Experts of a small language model: a variant of SOAP for the experts.
Below are experts of layer 2 (counted from 0) of a mixture-of-experts language model. Rows are named router (the router's row for the expert), up (a neuron's input weights, with its number), down (a neuron's output weights, with its number) and show model dimensions 32-63. Each number is 50 + 10 x the weight over its row's rms, rounded and kept within 0 to 99.
After each expert's rows: a language model's description of what the expert responds to. This comes from a sample of Wikipedia text that the model never trained on.

# expert 0
router:63 52 61 55 47 32 22 72 75 47 58 38 54 39 57 68 59 44 62 47 63 58 54 60 33 39 59 50 46 82 35 55
up0:64 30 54 51 69 42 38 48 53 40 50 57 33 25 39 55 60 49 58 30 43 44 44 54 55 46 47 46 49 55 27 56
down0:36 61 46 68 39 70 45 63 50 63 43 66 44 43 49 54 55 55 58 31 55 55 65 56 52 57 42 61 47 62 67 65
up1:62 52 59 41 31 41 49 55 65 49 54 58 62 42 43 61 54 42 39 58 54 49 24 32 39 50 47 60 40 39 53 56
down1:55 56 60 36 31 45 39 58 43 41 56 55 45 61 68 32 36 41 59 55 33 62 51 57 55 32 48 53 75 55 49 59
up2:52 57 44 53 60 58 51 48 54 43 49 64 41 61 41 48 64 44 49 44 63 47 45 35 48 37 50 67 51 63 56 43
down2:68 39 25 52 53 47 38 37 54 45 47 42 65 44 48 72 66 51 44 45 60 37 39 50 54 54 32 55 51 47 56 34
up3:42 40 69 53 53 53 63 53 49 46 70 13 41 58 47 40 46 63 58 55 52 28 66 56 35 62 38 45 50 30 44 47
down3:37 64 58 49 39 68 53 44 53 44 39 48 44 50 56 45 61 59 46 47 58 43 74 51 47 56 27 58 58 56 62 56
up4:38 46 52 58 40 62 42 43 59 52 51 41 60 44 73 51 40 48 45 44 42 52 34 58 55 46 48 61 51 45 50 62
down4:40 38 32 47 59 54 62 33 79 53 50 25 54 66 40 51 61 58 61 58 50 47 53 49 62 52 34 52 48 59 67 56
Name-internal syllable pieces

# expert 26
router:45 40 62 62 53 43 50 44 49 58 68 60 61 52 58 39 38 53 47 49 36 45 56 46 36 35 50 37 75 49 66 52
up0:42 58 42 56 40 52 36 58 44 55 57 40 41 36 48 57 39 36 40 39 47 58 31 56 42 62 57 66 55 65 61 61
down0:53 53 46 55 54 70 55 54 50 54 41 62 60 40 38 50 67 49 51 64 61 54 50 67 45 46 46 43 47 61 62 60
up1:65 52 53 58 49 48 43 53 42 39 61 45 59 31 35 50 38 60 54 36 49 60 60 53 33 48 53 54 36 74 33 46
down1:60 27 43 51 39 54 51 47 40 48 60 43 56 47 47 55 67 37 37 48 42 43 32 60 64 52 58 57 53 43 50 42
up2:65 71 41 54 54 35 63 48 37 58 56 48 50 60 41 63 51 35 68 49 60 44 51 55 58 43 28 50 39 55 44 43
down2:62 50 38 48 57 52 38 49 35 60 50 53 59 60 35 60 49 45 42 63 54 38 56 45 56 69 44 56 69 45 64 54
up3:51 63 54 67 56 48 27 52 54 52 65 32 55 38 66 58 56 58 57 57 50 35 41 57 55 66 55 34 61 63 36 59
down3:51 55 38 45 58 74 47 60 59 44 37 42 46 45 52 52 40 44 54 44 61 47 58 36 54 56 62 67 56 42 48 60
up4:71 53 48 49 35 40 45 52 61 50 46 46 50 47 40 58 49 61 42 45 48 52 45 69 32 48 42 43 74 49 41 59
down4:41 59 47 50 61 43 66 62 57 52 53 64 54 42 58 59 45 53 43 46 54 57 41 49 64 61 50 26 51 63 56 53
Single letters, roman numerals

# expert 17
router:44 47 54 59 55 33 51 46 48 49 53 52 59 51 51 32 59 34 53 65 38 41 56 48 48 56 46 65 28 48 42 49
up0:57 50 63 56 50 22 60 60 47 48 55 56 48 21 66 50 57 68 48 59 41 47 70 58 47 59 42 62 27 48 61 55
down0:44 42 30 44 38 68 57 36 48 54 67 62 45 62 43 41 44 41 62 53 55 57 53 49 46 47 54 49 59 39 33 50
up1:57 65 51 52 47 62 42 38 59 36 45 60 43 51 46 41 57 58 42 36 50 45 60 40 66 35 57 60 59 45 45 48
down1:63 44 42 49 50 42 53 27 37 73 43 43 46 44 50 64 51 53 54 31 62 62 42 52 52 49 51 41 43 69 36 46
up2:27 50 45 70 53 67 59 50 62 54 45 59 59 74 45 38 44 56 62 44 63 53 57 71 49 49 54 63 56 60 62 48
down2:72 39 54 43 51 49 33 55 50 43 67 46 56 40 49 41 44 40 41 58 56 49 49 48 51 30 41 61 69 53 34 48
up3:55 41 57 48 56 46 38 41 42 33 44 63 53 61 53 53 49 38 45 60 55 47 49 41 34 52 48 62 52 52 54 29
down3:57 37 56 61 60 65 50 67 60 42 66 44 48 79 48 54 50 51 59 56 41 34 45 65 54 62 45 49 51 50 51 50
up4:31 66 63 58 63 55 64 55 46 39 41 66 34 50 54 46 35 56 67 55 33 41 65 50 63 59 57 45 55 49 39 59
down4:54 44 24 49 46 41 46 39 43 50 49 35 44 40 53 59 47 65 67 20 45 40 62 48 58 41 55 52 43 54 49 46
Final number digits

# expert 13
router:38 51 67 42 49 45 61 70 54 54 53 30 38 50 52 66 43 47 48 52 54 27 54 43 50 40 60 49 72 53 41 61
up0:30 52 34 53 48 43 47 67 45 24 55 58 50 51 35 60 44 57 47 43 45 50 40 53 46 52 53 45 25 57 43 55
down0:56 49 54 48 50 60 65 57 64 56 57 53 55 54 51 49 51 49 46 53 42 56 47 39 66 19 45 53 56 38 51 54
up1:50 38 58 62 56 48 43 61 56 48 64 54 49 48 37 70 28 59 46 51 54 35 34 51 30 48 68 49 62 54 56 53
down1:44 53 49 72 35 34 44 44 53 65 54 33 45 64 44 54 59 46 46 43 49 55 55 49 49 59 58 61 48 52 54 46
up2:46 43 56 64 53 19 39 55 61 47 64 47 33 40 63 45 39 44 38 41 57 51 58 57 46 64 65 60 48 59 60 51
down2:55 50 52 38 49 51 33 47 39 44 40 46 52 60 46 46 41 72 66 58 60 58 67 60 36 60 39 46 44 44 45 37
up3:49 50 71 47 43 27 51 36 47 42 68 50 46 45 59 52 48 67 66 52 45 49 48 34 45 29 52 33 52 54 38 61
down3:55 41 38 48 44 58 56 52 56 31 54 48 35 57 52 42 47 47 67 49 53 40 48 59 50 32 57 52 46 54 49 51
up4:56 52 42 54 47 49 67 54 46 62 43 57 43 40 48 59 53 35 45 46 33 51 53 52 47 54 47 47 50 70 45 54
down4:48 61 53 44 46 59 49 69 58 58 41 46 40 46 61 67 44 74 47 53 61 60 54 43 32 35 50 42 35 58 34 56
Word-final suffix pieces

# expert 42
router:59 67 49 45 42 57 43 56 64 54 32 47 62 37 43 65 75 40 27 51 49 53 47 66 43 49 55 38 45 69 48 46
up0:51 58 48 59 50 55 28 57 45 65 49 44 42 57 72 52 48 38 62 58 37 54 56 64 61 46 43 66 39 73 45 40
down0:64 51 63 55 35 38 49 41 59 50 45 41 48 64 42 43 60 42 54 35 44 54 63 40 66 67 64 42 56 54 47 37
up1:58 43 53 49 51 72 57 37 40 51 39 37 54 42 53 28 57 71 57 58 40 55 45 48 45 69 48 33 46 48 42 66
down1:56 50 49 51 45 56 44 50 48 56 36 61 33 55 52 55 51 42 59 60 60 40 43 50 37 60 46 48 46 43 45 49
up2:64 45 70 44 52 65 43 40 51 54 42 61 59 30 32 58 45 65 53 51 53 35 45 50 63 37 62 51 52 45 56 58
down2:45 69 61 49 47 52 50 41 48 55 53 54 54 53 48 53 65 44 53 49 45 63 44 51 70 47 42 42 57 74 45 41
up3:47 31 49 46 62 56 45 48 80 47 48 51 30 47 49 54 46 50 55 55 38 39 50 51 54 39 39 47 42 44 61 48
down3:58 56 40 35 45 41 57 51 63 53 52 58 52 54 43 44 40 54 41 69 76 67 50 28 50 51 46 44 36 46 44 51
up4:53 43 65 54 64 57 35 70 45 38 52 59 45 38 60 69 48 47 39 82 33 40 58 59 46 50 43 55 34 60 50 56
down4:48 69 51 60 47 45 50 43 37 64 37 59 56 66 25 45 41 68 67 60 57 44 38 49 39 56 41 46 61 39 51 28
Mid-word syllables

# expert 53
router:56 67 37 46 47 37 35 42 48 51 46 63 48 19 50 54 49 54 45 56 45 58 51 50 50 40 36 39 57 58 45 52
up0:66 47 43 45 52 57 45 46 54 38 49 44 69 56 40 30 42 36 72 59 52 51 50 46 51 36 66 45 60 57 75 57
down0:40 61 38 48 38 49 41 58 48 60 46 60 61 54 53 63 23 48 60 61 60 39 61 57 48 74 28 66 50 53 45 49
up1:31 28 75 57 36 52 34 61 48 46 47 48 61 58 49 47 34 64 59 53 57 66 37 52 64 59 43 44 29 46 52 52
down1:44 38 46 39 49 53 49 57 56 39 46 60 56 48 51 55 50 57 51 49 54 30 38 53 47 64 39 44 52 52 52 48
up2:37 63 65 33 44 48 38 49 51 50 55 39 63 49 50 53 47 50 44 66 64 49 50 57 55 40 35 40 34 35 31 62
down2:52 38 69 49 47 56 55 42 63 55 64 37 44 49 40 44 45 55 54 74 47 45 43 61 41 53 51 28 61 61 33 49
up3:38 52 43 54 63 47 38 45 55 45 50 48 47 44 52 27 34 44 54 54 43 69 68 55 40 48 58 49 44 70 46 57
down3:48 56 60 45 50 45 45 55 48 53 53 54 67 54 56 39 57 37 57 44 39 27 52 44 40 31 59 60 54 49 43 56
up4:70 64 28 47 49 40 56 42 56 49 43 45 42 50 39 43 57 39 67 51 66 59 41 50 52 53 61 53 52 56 51 59
down4:34 37 66 56 54 56 50 55 48 51 31 37 53 56 49 41 54 63 34 56 49 26 53 43 64 56 55 50 44 46 61 35
Plural s endings

# expert 34
router:42 70 63 52 43 58 56 63 40 55 54 52 57 47 56 63 67 49 63 41 55 49 33 63 40 40 53 56 52 57 48 52
up0:64 57 54 68 48 74 28 48 73 47 57 59 50 47 49 35 51 51 47 45 45 36 33 52 38 53 57 60 56 39 58 60
down0:41 61 53 65 48 40 30 55 46 37 51 49 54 51 20 51 56 46 25 47 50 59 43 57 50 52 57 65 54 56 51 50
up1:70 46 32 53 60 28 28 50 58 50 54 39 44 36 44 65 41 60 50 62 50 54 45 52 56 38 42 45 61 65 54 42
down1:40 51 63 64 48 50 56 53 56 40 32 45 36 52 54 41 51 50 50 35 46 62 43 44 52 67 31 62 47 62 60 33
up2:57 63 67 58 51 42 57 39 45 52 43 50 49 59 39 43 33 53 56 54 31 54 60 65 43 39 59 50 39 58 51 67
down2:56 26 58 42 70 62 53 46 41 50 39 43 58 57 56 55 58 46 66 33 43 59 43 54 43 45 23 74 54 68 53 72
up3:37 50 41 39 69 30 43 54 59 48 50 45 35 46 60 66 32 33 68 49 35 72 54 63 41 37 51 56 64 56 46 51
down3:62 53 49 42 56 55 51 56 57 49 49 56 60 54 65 59 47 46 41 56 51 32 56 43 72 46 48 53 47 39 31 72
up4:66 45 41 56 47 48 59 55 37 45 48 33 63 59 44 44 54 38 46 56 48 51 49 58 45 39 57 77 53 49 61 57
down4:53 49 61 59 49 47 49 30 64 44 38 44 52 68 57 54 37 35 59 32 51 55 54 54 66 41 36 50 41 65 38 59
Word-ending suffixes

# expert 45
router:66 21 47 53 48 53 61 45 51 47 69 52 37 49 57 66 41 46 54 42 59 55 49 41 56 58 41 47 63 48 59 47
up0:59 70 44 61 55 45 53 43 62 52 45 50 55 58 43 39 69 57 64 41 47 39 50 53 27 42 39 50 43 60 63 46
down0:58 62 37 67 58 58 53 28 33 53 47 45 34 56 67 67 51 53 55 56 50 41 53 39 64 52 49 59 31 43 42 51
up1:62 40 45 66 54 45 37 52 52 49 39 57 26 47 28 68 53 47 58 59 61 54 45 67 39 51 42 40 53 50 33 53
down1:53 52 46 63 49 34 52 65 65 53 38 45 56 60 56 58 43 60 34 32 42 47 40 61 76 35 36 56 45 60 55 37
up2:64 62 47 47 46 22 41 47 52 35 54 45 50 67 51 57 39 45 35 61 40 55 45 61 37 28 58 58 56 50 32 46
down2:42 61 35 56 60 59 29 43 59 58 44 48 47 51 44 44 43 40 61 78 48 49 38 54 45 52 35 35 58 50 37 62
up3:52 60 78 60 55 43 35 43 57 59 57 41 60 59 43 56 55 76 51 64 49 45 42 57 48 51 32 61 63 49 47 55
down3:54 54 43 44 41 33 44 49 34 38 69 55 36 52 58 57 53 74 56 62 55 63 48 45 46 66 54 59 47 44 49 46
up4:58 58 66 74 42 56 58 57 59 47 44 41 49 47 63 35 54 54 56 47 59 45 44 51 38 50 26 46 37 44 42 34
down4:53 60 46 38 49 42 51 51 53 55 32 57 70 59 59 52 62 58 59 42 50 43 53 50 43 57 22 57 54 53 42 71
Word endings, "interest/field"